From a checkpoint of a small mixture-of-experts model trained on Wikipedia.
Experts: 32 experts in each of 16 layers, 224 tanh GELU neurons an expert, 2 picks a token.
Below are experts of layer 11 (counted from 0) of a mixture-of-experts language model. Rows are named router (the router's row for the expert), up (a neuron's input weights, with its number), down (a neuron's output weights, with its number) and show model dimensions 0-255. Each number is 128 + 24 x the weight over its row's rms, rounded and kept within 0 to 255. Numbers have three digits each.
After each expert's rows: a language model's description of what the expert responds to; "comes before" lists some tokens at least twice as common just after its tokens as in all text. This comes from a sample of Wikipedia text that the model never trained on. Tokens count by the router's weight.

# expert 6
router:129133095098103124119098142150148151166136133144127108111120165131118127175148152160114117114151112133146140128086112123128134124138116141146130118120144162103114092113130133181113152148070150109100147139136134106117092145118182101173121136131112148147115101146158097147143125136148163088141116144108148131184130121082119093137185119115120098135087130107123086155140114133127166158102138107133174096119128124175114093133172121123135094087157131089153126124164148152104169112127068175131140088110121113100102114085107152095142120129097128141107128097136145156146100081130164116088130125105149143119119118118143116111092138127127133134120115162140140175172159104120128155173128098158155097135167089117164113108083114110120137082123108129098098111136119126156119155184134
up1:114142123129143161127178100155152134176099144106162131115113137088094136110101150137093131143135112087184081123155115144085108103164136128119129153122153153108114116122160139159129093111112138106128083132117152160095099141100125115144149142104119129130105109104159136133148128099130127088155142172146158128098129147141136113170130151140140099136080183126124143124112123151143120089132145120145121161106101163110128084091122080139132102089145196097150160086115124121082127113114156117102131174143103172107108118161113104133126162107123153124098130132138123118112141142161134139141077189111090147137147089090125127117140122121140115114126151167121149125146119103132146116129152100126081156137089168138151125120130149102175146104152155133132197099131148121143094106114144
down1:111088138101128084111109143105135110094132149148110098115140092158193140136109116112170150089111148189076143133124168126178105138089134118150150092114121144145143120152140117106128178129132095117130159153127154131178143129116122144108090099130135140124140127160136096126131124112133137168121140078137103132170106118119095130124114100104119157107147119165138136125104122088104127153141141135117139131104179126154142128150133182110115154172106052154119125166118140109141118125126125114112097089091159101128165137123116152146089110148117150096134106113165132160134124126102137108127136083146173140118129119159123153152104133100108143143128107125116124174097137164112067134129119127135154102094184137130134133157129088142086109165096094126129109182133144121104149137159158
up2:098104136107154147141145137148146170115083123155096121132130093142178159105133089139151132084153140131084140140129138178147099162127167102098155110136134115156108130129137120142128112127123150102109129151183139138163135131137147133136137103124146113088104108118164151101175110127134137120112136088118100105112152114099166124130110146122114109170147179127112153105129118175078185138151120126148127110130136122161085119149128133132134113127150115091125147164127133111158106101123089172137111130136110109138120112139076112085150155148115139133088128065083152143117141116162086176093109109131109120165116101102113123138138140129073086171149132101149129149131128115109140168092171103124139106096142133115142136098128103093158168099112093127132131096138154065144125105157120
down2:125125127144142166147119138125139123123112153117195130126086115173117095145166127119089121148111114105164121124109160111146092144145107134158119132129105134136142099111183119103112155081094130160150133107100120124075111083148137139120150114123107167162131130125106121111090157134133114141187108127108141108135110148124139152128122120134128125119139079124165143108090149102150121127133156123117111124115122146136178094085113105100154140105114127091121095104125105134134173159140200086105144143123125128121124124106150101151154084116150129082157138183156095111145087138140121078089169177150090129086135100124174137158111132137115126114097109095120146107137148134119123089110135127134152150145165171129120112151117176195112127131158114119113104172134133155110138142104104
It responds to: Prepositions and linking words after a noun or verb, before a noun phrase: of, as, with, from, by, into, during.
comes before: " the", " a", " his", " an", " its", " their"

# expert 31
router:139107123108114166155120115121125154095156146139125134128156084146114120164143117138109121153111152101143106106107148140158105106135146159106129146127151110131114145171149124122178111104116129110098128129110158103119112122169115074110119151126104139114087121123130088174120089140153159129122081095141114119079155102114106137107111088133165175101108115169118129145181096110138094132138139117109118154113095102099116125181138175159117141170143111142175149139112121143091150094130089136091111123141129129111128142151129202122096169182123095109114141149127127099122114127161104113108153132115117114133137170152127159161108129138159133130162133158103142128124143102131136118124101058073081157131099126110143113156105175127184087153138149125131161106139110147123130122113108
up1:163164154132106137076125136111100137130156163156112136132182166136117161114125115128176104174115124125079130096153145132146105118160134134114112134126120060136155127137108142157123160136155128133105126131172130139074135092149065151128118121104135147136113127105089103137110086104158118163130122103100143120154104102154115187099133130111132126085067119138118152120146121097112135157122137102125128110133124171151178130146101119082141114162116106147150142130153125093123137123163129159184105169148072103130104134101156148077115133126113136143138130114129147129141120111151122145126173132166148136133113132164088187137112108185159125124098134121113130097151160110115147120084123136157099132156097142117109154095143130134136098144144124166130107077134141111167127117133138
down1:132092145119173124167144150155117114085130143135133123196146129140087127143104105119134174116148143154119134142113116108129128141201186141114107117121080105146119111142086148049159137163136175145099130117108132141127147143102144099158117115112147113133097150107150145137134153150147151140131140094152128141136149114113148145130130117116136120111112145107111123094091165094136153124151120127073130118143144112101107134140093124123116135081173073093144108099089089167110136141138138141119118130160124147119121104103114073119103133104188124119155084110171145134115115142101119094147127095076129123112124138121155100126149146150131109136105099140134144149108090131127133133137159101151160113127093150094135110148161147116147095097146156128082115166120131145146182110162169
up2:137145147135100145137108125102115133123122158138086167136154108126154129148129178101122130139149077142110150138119105125087120114091145119156132144089129112078132142118132172106114138140111136104137109125151095132168117086158118098149130130134218124122102133138126125132119094086137167112148117111130132136142128141095151168132083157142138112102142136126169122185154131109132139142109154104122110117148136104172137152160099123150099143137121121099113084187062122141098097164118087117122113142118126178108089148098133108136093136135106164162127122152105143115104121090129124143149093143119120115162119136162103145173119154201161132132144147117143129135083125127139176150125121165126137087119114155158143126118129131078146107103113103076099105141107096155148114133094127
down2:132127114142070154129108144187136136136124124120139154129082159151116144102116118094169120122109145124123133141136087099152127112134117145130136112166096106151125107093107111153127132150126129148125092105109118131111151059155088143121148109134158190119133144155142134128139141067142129118079132141165107152131157117163142147060156127122097118121104062138108157115117139156082122113110084138119107102136153154094101083150134108121151085116117168131164184142144138127140160119111139084107129142132114122145109115135126165178135126158135142176107179108119094170127102129134141099123117112132146156131138126099116118119092092125184114107149135126103127148158093151125122151114187140134135140100103130116154142122110145144086125142124108099149128116122137128169143175097167
It responds to: Pronouns he and she, closing parentheses, and he, ch, k pieces in German or Slavic names, such as Kol-ch-ak, Hoch-he-iser.
comes before: "\n", " was", " is", "k", "t", "m"

# expert 11
router:090105149112141111135065127102161150122156133113128156136099114155131117119105115124169136136126158126117138148093129121126090082160118186171155091146123119120103106141114141089131126111154151156058096153108130120125097133084185113150082124150150100098115115141120133129120141119119119084124126125093131122135140165108131173158133130113128093099125148176126095129131115148127153104129113127132141121114110108124147103106179133161089112150151117153166121170112102113125133123111134094123131122142127085127143121148141099146097102144149101106179123132146073129108149140112088116114164110183107138149183137149132148123145163161157117086125085102106120133120133143101164131166159155120156092103106119127121145128116139125142111136093114129149146164160070082176146106092129
up1:140068107119135114130119115143117119145179108135140153106158165190106097127120086167122161138126087105106126115106147170113128126113116126151135139112179123112108171114144162154137104101105072118107167143136107097124110167122116125078103142105147132126124094132133115110127121145158130095100152128095055123118119153117109139090101134110137131095112139138123093135142148143113133168138145154165116174162128110124141134108107110119120161151117119062153171113132160131149119102109086157111130176129146107114131131119134113122070128132116114132123144126144123141110128140104168121161135141171115091126170148145117147144110137109143145116093111133115159130134133093167122114113156136094157122135155136110161133053192145146167128169124137133155107108129081125152114123091167
down1:109173117100127176124108175169133104103084142145098113162103113106107124127100167088159074170081179149170145111177100116131156144128111129114115120121081142132083095149115100154123194141098178131090104131143133148095127133122151150155126148117107109125133096165138129137142086115125084163127118138112158129121116120101139136140123130140154164161138122107123121122144144121097120111099095117105127122132127122103134156150136117116142085112172149163120111126111125123116124108109107176128106140167142120152145105133148146129134149118140118137120143099116110166124122119137106164079118110113134141154109132122125106110154127126132138153152146136180118121140077129062185120131151143182068127145108148120115105153133080144075159129086122117164151152127160123107125146119129
up2:112144154133142133126175138084125112107124096133151086084160120165150133157103110127119139096159138154111142138153075111120153121111126171133115162076137079101106136108177164129139138099145160104149127145131111142086158100113146132106128126117093109137128124147115140158169169107159132097155098121105110123103125150116148121120165159140122134114104125177137126116189094158110088139141076108156142152134150095083123157142140119159137081100113123110144133136104130116158146118166122122115121099170156159093126094108151098116131129137158126119107165145123131099136127122118122139161158163116122118161106120134141167091100143114182132135086125150131144129077149119085092126108116141125132131092141113099144102167179118138131097152150126100128178127124112116162151156146070
down2:111129112100108117092111148084148134100129148132111132131127129134125121180146119078126119128112138116163115095127156169140150103095134094117122113110100147093164133171116105176125126099100148134164118114155106108152119105148213094166144138122122171146102122099139121090117117133097115128187155133131086092124116139132146137122137110134111136142120116100116139169074160087147148125103187134119122109126122145176131105149154144150096139127171153128146127142158142177115140166125098094172134140122124095100151103157123105100144136116163139109135104102142095155154091139108145109120121146077125104113150106149095110150126125103122081098173129103142145151122149157151121146156139099133132158137140162098094128141118184087087130119129135179098148143117121122114164118135143
It responds to: Sentence-ending periods including ). and ".; dots in domains like Punknews.org; digits inside years and dates such as 1927, 2011; section == headings.
comes before: "\n", "9", "0", " The", "8", "1"

# expert 26
router:148151116167101124176120114118124115109110170105120097149108117111157113123092115148112104143169168104142129146157118159117142186131150105102095128135185173098124139114177146120137116139109089105131153112145159119108127162138140161140112161133164093137143107145131130164151153119152109132124123147118125188101123150093116072107088143135112079159144110126176083160151089135125127117093141138127122110147107172084123153159115143103144098141132117100140138127156127130154105117116147158141129148146186136133087123138125101117135139092136142122113132092118094076135128150123125140142120157171157165113141132083110163135139125165106130122121108155136118153104125127076114118128135151100127097158072139106093108132132160105143143131104131104177118089129096063144140096113141
up2:136123134109151142108117119129115110158119158139105111104155127152128140145117121135133143099145163133127107105153134109153053184080137161132172156107126150135136123128150135126179158131125150074070151153130111152144109110154135118131116095139165165134177102144145140149124110109127102100136109151155133135113110154143134119133130114151138172114123183102156155128116167104109096106125128123138130123118116159124102144114107107153132120108123153108146132126100142145110089067124106154062139123111160126098099123107156101147146123131136104114175132106118115149122126133102125138168147064133095104122144151106085145159155089138114145140099143144145145162142171097122090131184130080126141164157090121161145161115109107076159094094083106130137094082127133139149127144135145
down2:108140131105119103171183173154122117139146132120141117102132168119099140069120096146111133170110148125108103137121073110110113157139149120162120137137140120128169123094110135117080144104127101179125105140155133180090122138115117142135141183123128084131157122122107108134163132156157128102120098120116073112161163086143115163152175180117139079113141113115157098148146110166138136146126137160134154119124120069140128151144165080098119166155082136126165152116131085164117169136122142127150118144148151163127120122126107151136123102133110146157143145106097129103123103128104146162099137105111147111093149119146116130116087105125122175090126065135120127110126139144154103101144130114131166090112120139098122106116136149122118155137140140074130113103097169130149142129153100
up3:112122152092111129143139165113153129124160097120156113128102085154102110146143152112131141118139125145163151134125202140129072148129106158171100129107099162118134121147147148101113116136162109131147138196106084148146136148137111078111116114122105175128128116113158161143130137141139132131125137094136123141117112111119153104180128101100099116085098076172167116092139143106139130120141137131131158130107140135089117129180133142132129131134124165119143095137091147099104152139111139114101128092103153125110143138156141148149136107122105105124161157157122115124143096169144147152156113164109114108129116139126077136132144070139156109101167189130109130135112092123130114102110150073073082100142145142151157168152113163084121120102136099106153133128106152181152139139123101
down3:122140131125164101129116093178157144106070157135156145134153169113161160111112146171102102128119134125119087107147137132103162141101141120133115129129118153120099134151105150118150129086158181155079155138149151130144132133144094088164078156078132095128147170148121122173091138136116158131146132127121136098137128118137125135142120164145149136123120123096116131124114115144118119091129124136089130112114125141131148164128149106106103109111118163125108151084152128152184108162070096146125077123107130133173093118103118138093141148151183088089154120141148148103120178099117140134166112029168148099117149111128161128141107170100144140109137115121114140150129139146124123157144107135122145099132148144086116120130128119102151143134124110116143138140106088071100131140123145
It responds to: Line breaks ending list items, paragraphs and table rows, plus opening parentheses, quotation marks, brackets and heading == markers.
comes before: "-", "\n", "|", "1", "2", "=="

# expert 25
router:122143164168113132125134155112137177140112114079124152148162146116121098125133134111147104140121102112137112158102161109077080163145150100131150123151096086101182095173108110185126173144128109126165156143112097131127172146135131203130118103143117142097107103143122144094116112138175152118180127109127113153117136114152155132079136109128107094117122123148121151116121107127113128148138105163130141087106145138160129098159148132126102142142117171143138129095143114135120154128129118128149109110141123117114137158142164097132105141120149106161140145113132151112169118093093117105129135168166140142119096077100125115119091138165123127099124146137150144092139139133154120158069139082107102101148071145145114161098125098142141122141098170156122119139077065142144131146121140
up2:084092112120105141130118112126146156190133148102091115140130125158130139141156043111165162129137118133153119147116094115103110145121178098092107081124068125122132124131097124159184135143170141144103170153142137118113089129160117112067124086179133109119128114126158087118118156096122118103113175123157112154120095118173125121132108148107123124133144105104150150158122165145096146166127166111097117123120091114109139115130129144127131096125154133109112138121102140073109182157122137171117115143102145096092139126132134130118124116183149129121127155155103120130119157106168101121112146150135114117111169106118120113121131124084166108108145126135120119140162125124170127119126214125114109136104098145110145141118178146093122112134114117139150122107135089162148128145128128
down2:144151131101107121105133110155110141113125135133163112116108120145109156149134129141101122133108169120109105161154114106160149182087157166121121163148145155123121132115137144134087123112082126102147101156124102129102120111114186126175130156073133149136136092122100117120109143124138146129139107115151178144129098126081123126136146124104151167124103134132112124097142098122166156123145090143164137150116174089154103092132116126152169134115131075123118145139104129106145122100129074088111160140135148158142106146066132147161126103141139130150127135142119138099180113135106149080141148154113157127157104149136174121155135100122127102165147147174121137135113120131128131155124107118104121094102093132091127089119119127097141161154165102171090105133179104108130117131067058
up3:107137196146159101122101113127110126134147164107113118107106136102119165144144109124127114153117158164178089151084193127156133168120075110136127133110139158147160129140109109147147138168108134122090139094133146125145143128093137121156117125099101105143104098144144099142129125095142154113139175113147126122099131123130086165109143137142164137159108143158111146103110134197121161121079158099119152206136103108126136094138121105147152148126163150115155128103103103127114129144157139127126204147176156089128097137137132135080129130123144137107153119108156139111104120145119140143089150124113067095113114105112102132117084160117120088165131153133089132126088128103152107131152152131115133146075120142120098160114144140132119107117139149143132127108106141095125140102125088
down3:116113081120165156140190140111130156145118143079141138137110106174080162100092135080120163148173131142063141096123070099109109142096147133125112127123135104141093171142168124076104080099136109140108088143126155106126151135134127106114124120105146119159166130104130131144146103114150127124102113148128128151150115119180136157121123143146107097108103103117159155143143104133074098133160162184123129116163129108128150123125153106130116126138109118161136140180130167140109159134094130094095130116105111127160181132108110142137168122121125094135129128141095145110170149076129130148157122128108178162183098178158116161131120135107158158146082131124121122120112118138131127129132126126110119119126128157146146098126133089099142116124115090161105142099161101144135114124124128
It responds to: Spaces and first digits in table cells of sports statistics and score grids, such as empty cells, 25–1-5, Won, Nominated, dashes.
comes before: "1", "2", " |", "3", "4", "5"

# expert 29
router:118148162113072181068121109133102128125134135084109109113126112114121145120155172129161112151166089132100171089166140107098137099142128119175164139111172104096110169106122125106103147116086133139093166174129174120121112131061146112116129129121110129144117093122086173117132145090099126128097122159159150115168113168109127102171112142116137151110157131158096110109088143111133161123145124172167105136136106109150141121111132140183102123142119121102123139114145124134141150114129123149079116171158141127137132137128134143106168113103177168124133098132140165127150128121106133109150087140156126107130109100127114139155142115114143105124130159136137126085130127148171084113138109154097152139086105095145133145101102163129143153131110150110151106135105138151097111085126090
up1:132134117139118173150131101138097093145167183120128121110097117135138147141128100119144134126140110139144165150124131131139098160147109158171133141122169085101108177145105147137129150134116154121127165156137128116089161088093144116106098136068134112097135160112128086120159121079144102133115109144141121137171170158126106119145143128131147102099166125133123138147127110139147129145119116157153163143135102123115121125141134150113109150126163134114194126092125087147109115160134141116164115130187139127147188119096147111117124119101150094132114096122124165119087153133147177141141159130118114160117079131128080123104085139168173106175128101091132118115096119113113147123098119156133125112112098112114122074149150146099174178082098105142127144155107081135113111138160108
down1:073158113112127121121103117130142077163136145140093118115175129125126112112140147111120110131128136155143158131107140125148125175151116134150137144126167125106163145154115078145106155165163109143130147108137182119162093141134160121120152115154093179142074140140118092083107163144132128108122136125105125137120155168138114149134113124121154144138097149133150123080113120083142133158174106098155153091160100128137141123139081145129121142136123148158101116112115137133119152184117104087169147139166130149141095059121120090122152095118059106114147115137138201125112062104184125133139138100120161142128097143132106140119132131095094139098142123141146132139099126146133127111090121145100139115126105110130128159104114167118092146165125155127128156123092130100085122137118114
up2:147110144106121116134140081148098122096135131101097131149114150115151129144122108161147108141161127107117116110191103116117140168141121130117110139166136118135170144136170124119111136159107153121137185151143164082116089130091077107162124116079169127091119167150117092152141097125166158156115137147112132097121130106137139146139154148127128139136109153111124143159146114090155127156127152155138143133137151101146063080137129110115129149115105116117134130171108109140119122156071160119093117153116103145163136113123135144147102124146149157119109129103103157111126123171092120111171141099150131054117124148143051153116141140127109109152124134145099169132107107141081155131139158104137118067156106118113137170085117163165125133120084116131103121114134118106116144109175127
down2:185138162117097103124168136129131099136112142105144072144165127168130121128089137134118116124136123131126137099109085106123095125170176112145156123070100142088147165169158144112123114157109155126145102104083143127147150151123120122106157099144098121145084125125132110158113159144102139127135108161093162108147090124127127143151138140105136097129146146101064133118175116137166122152141131136102120116171117131123143107107164113134114135119112105133159143133150148125095132130140116093125151120183113124184129092134134120115167125116136122141148110146137144153147176116129105146093153103126127136111108116135096128101116136140123114133109077136093115121098101119120180098138195088102167082155129086124176122159104135122108157183139079156133129101093122173140130136119143
It responds to: Plural suffixes like ers, ors, ians and ens (carriers, wieners), and later digits in years and numbers, such as 1602, 2009.
comes before: "9", "8", "7", "6", "5", "4"

# expert 15
router:169140147104134142112154082152138112092142129118110142156165106112116167131131165132170117139148152099140116096129121151112082159154108136124115122138110176103132096131131127139118127106108184081157108128130130126104137158131157113142139134131128163143138160129172149119142119148052119123104151167081117139139131108144117116165167114158117119130171136112119134196094102132121112110134143072103100079126143137120147155122135111128071123110121118130103147114090137126133110188080144145111100095107136081119108112124098129156114108115095113131091110091118102099116072102132179140129121139109139103110125089121165131146145118177145096108100131154146152170146132157109119125110116081164110150112150145119150123101143146147127156125125117117182110133130151115108127139183099
up1:145083130165129184120106158102112146071132126124172115176103116088090091140148111141150101123107133129070136095162126135130179140103136124114142133148154125107116166096129140151118116167161125092140160142171144116064108108139140123124111145066146142160144129121133174095138127129079134135152124111162109115115104168114114150115117087137153127133156150135119134092108131120122124147133132156141168094151146161157126133097136148142138101153106143130099082160133137119176126130127139124114107103139138098123085070150121126159138097131096138124154130106127175106083157086142157080123093087106150131153119128091120174125115101132103146112146147122093137147094095120135149162104109154150126158099138118118113130172146147103109158120095139127140102128158105104100119123116117
down1:093143141144175139117136135111137088173127113141111101110159108139170179156167132128154162156134125089120114161106074146127147115136135147142123120117143138138145149112115128141125123056095119134121144107097131114158140116161117112107099116147102094128124139133140128122102119119141146130115121140112153137118116142112091143103107128118110153112112085113199134131147131112151141146152143113123149094105102114158180130123132129110150145117131113186102121160165118116113092125120119171152113138113140125163114088120125151119129143121103153100135162175057103103139124117117121140127138154130147123126065058161082117122113178129164174141115129121143121113129156124148141143146080142113139137130130117145115133170137090126089125169070120157149088149066089126188125147132124
up2:064122100138120139096134115159132085092157154111114140142104118132117142110125131132129121164092174098140140153084125149131122097096136143135090107101125136103123137117154123142121149134095137126171139113149107141146134085128109123089125124071133190153135122152134100155134105147084149123109181083116129135150101095113136115091121116141117118110157147192137130141135174101140136106123105149101153099172144134204128104136169129151147146132149141103143159114133102155144151132164152140122149098160124137130113150127133110149108142128116092137163102098115132152090124186114186095083146126167157140128124106102139139102117117171129130133156144137159179123100159127133138099138143144112117129123131116108123153103124117109104116125100107166157149128098193100076115131161105
down2:155129114119123117164116142128156155172141147169144072144142105112117117151152134122131127094137154126128156123170145124157127090166149163107161127158126127123119139137080179138139117127173141113117069110122122120136109152108169099158098168131133084136141149167092108151106136088152145077129084137095126146110135152107108125094134110162109133103104129061147094154112132151111113130128112141145119116127133102088167113149126130117113102145089157133118086115125138098140094163087109145137139146118155125134156123087191097096111117129151146115144102162113146150149145143157116177098108108113142110102134112126137175138145127095113128129139099058135130105099160118121120146137121111108162135128126135126148133133107173077111156100155126141137107119163193104128118103108161
It responds to: Pipes, dashes and equals signs that begin or separate table cells, list items and headings, plus in/In.
comes before: " ", " \"", " The", " D", " M", " N"

# expert 28
router:128116179130144061156104124140122157118163159125119140127117123117132182110165169129109148142161140125174142124119139118109129129109112141115157125108125082166139144103124131131167088092086145167141117141142128132128132115138084109127138145088151146137146122139125110144137067120144097125121121081125176136123125114152118125164095122139127166158127056111174105149070138147105118126113156079094125166140173168118101114109136100118086152156192104167095148117153162131101116108094111138108132166121102117140100121143113140072119147119135127132103105104168135151109134148122173111112128119124138165151175102143146113130142135167121132122163133116131129126147139138147115132140114127148097152129113129170102129124133146138133104111174065126099141124158142088100117097113092
up1:139118122123123128149118112145077124110117126133130150160131089148134133122124121075152126124140090142157148115157181130098135142106147135160148117122131120098127124111169124148093148097129126110147167144098147168113141154123112152140133105100145141143115168122190139186113133057149151152162137133128124121161172151129139129097142138145182100135105115144122089149097130095149152149180117145152129115140119134113133121146128104150157153135104162115059110123112126136131092132099072157083145105175111156156115117111126135109140097111087124091118154131118159165153097134149124105130084131103102120131131117055129141126083137092132134111183138094104135102115150114131091140160174130118114107146087152117114168127133169153083146105144125147137150153108147112119132105126148
down1:125130143143136119099136117101148116132104167100170093176113148084129109146084165101134103104156178120111146183167105130136093131127153146140114120120114115167166140132138110142135133160141126177133159093161155112142106128155142106116110176139098155115114097126096153142110138142104096088110125092117122097129109078129153094136140081134143150064147135098086160129142170182137125110098093077145135156118120111132143114078134134111139155153117175112124165135130116127142122127122158129129106103159089101137095102126119151121112119119132126094132108135144160143119144110117139112128149122171135141092102136146105154151151144120112151164112052138079120096167126130130138112120125154165128110142142116111103133123115117171107123149168124148112121116190082146142099147116144
up2:134103124082117105117096072098149153128179139090174119154114116151113102111119119133101088107142169137138150097107136177126134146099141125147126106135159105121130160103117102165156089080150119147090082106115109125124139127139129115158088175139120114127157137096170125116104123115128128120174117141140076114144122173173106135131105114092111123175139127111185182142174140096131156187118172128119112168154151135085143101138160184136108156140158071128077130122125117118122108125131153118083133090139138107131127121160121131117140148140101127121153127121114120122119122143110127130122141125162109151151160153122139113104118142124127176125162116135143128122143184101080144132119109128152153118120087155147151126147101127140160172123133098157132118107151101107148094136157119
down2:153168111151131139115148181120121123112136075111133131122121157125144147130118095119165121089146118101087136134122120103144126095115138117124077122105139159122135130145108143133106150146086108111141134107079114102160153134129114096159152137117145129137148109164131138179147096097114089164087130134120094181162123108080149177160132134109124140116118137130127153200105156084101099137157134161139121129140124129157167108138171140147160112160161103117122139131115127084145118172135100109170134133117164136143169111120139123076117153122148160109133151092124117127108175131156138079129089086168101125074098126096113134126153135122109137102127093128087124128105125108151118145148140130131136103155101173118122159146141147132100065129158135101144139126119106098109124187141116
It responds to: Final pieces of place and personal names before a comma or bar, such as Lump-ur, Xinj-iang, Bor-ough, Veg-as, -ville, -ford.
comes before: ",", " |", " (", " and", "'", " was"

# expert 10
router:154129116167140148129120137146113088118097113125147140153088158127140116140140127098129122114112113140139099156135093158168160142097086181151110171156104134126133093075119078161100121124145115146142124198110102149113141129133090174105111114111107137143133162102158109107145114075142121141145151149162089124131104123113118155059123126115071128127105109155115151129120133138116098126152136162155104140157158089129153103118153123108134096125153111135182109138142151085151157149124158127144138109167142142128108136114114158126136122158162128152088118079144100159071129122094142143073177122128104111113128091126131167072142126155118154096162141119149170121109109136156109101110142138151130133129117124125127134165153110139125104107146168134140101138108080097109103123120110
up1:111116154092148105085119090124139144136178129129197112131120149095147201148072126143123142103130096115182129137103145184146146122150111148143129129130156157152127114146130133135131160167135154141106113129146120130099101131087099145077134134132155105129147090129122115130115158118088110164187124102180138135118144132130157135110142138097146085132129129138136134110122136164107102076146085121140120133170141128162124124154092166111133091163114142119148094112151146107130113113130171070146146150135137115117148146101170137127131124116123142113133117118121081101148102091070109108117068131096089131129151155106099132112177127101118120183171121166118103154122094105104124105131164140130098118142129153143130136127162144129130119106123114126105142081150113156152136131144111
down1:140108138142132143143152127143157117120075104145117106171115130135120107094096146133144132122191103118152151154155118178177162104119090166138106146088077126134103173138109143116168091126183141130131161112166120086148133130162130054122092143119090129113119135098131124131161157098145135086142149119079100116163105133097150107111118092113096138086128130136163145129104106117139159155121137105122148138095145146152136122115108120115175125120119093138144125118151154139145137174102130159123151074125130077123092119138090109144114115099134141117135168163088118133085120103107123148135132119108133182134098126126124167158113093138152118149146163131132158115135146068162107137132134105135120109094094150166115157113126142168118140154115118156120139120123102156158154133113119
up2:140158105126118157104154126123121166115129105127118150150088144143106110113117114136131130163115152142173168143131119147156128141119140088151125128146141106096101118102053115127106106100131106087124154121087088168122142118150094143131136093130129090141114122108170100110086173178078109118150147152149120108119074143091166130095182143100170134162126104111145129157129100148115140112110103129168136116146182084161118129102143122142120086148135115113141131137111133159132143156116119139120128142123111125088140119118172126081134136138179161152101128091127124168084136126162121115136094112190119113131148150102170140108102104143113138116139123123163148153142153128075115141136101152101158120121130116150155161181124146117114122103158128143115117117097138114102101119063118
down2:096120101140122115171099114160143111137049116132173156135171164120123141134093126133143096130115109167111086138171143090114144063109149110101083150101132148116123120110107096110157117161116147129135117145156140161136135161109175102134142136111113125093129118145164119114076141119131068124179124119175092103128123083100144181153132137137136082106182150122149137135099154084140151139164168173113168099147159127094139124122130138104133108118126136139109149135122148115126155121088141127124133125136154148122109130118103142162167166121145088163143125129127151167119119176123126124117094095098151116120128104108126088113127119138137128136115124106146162128123114144148126134105159122128126160129181147092142101073110114124101125125165139116086130123161163096127095112137127
It responds to: Ordinals, superlatives and number digits after the, such as first, sixth, largest, last, same, and 21-st century or year digits.
comes before: "0", " of", "9", "th", " century", " round"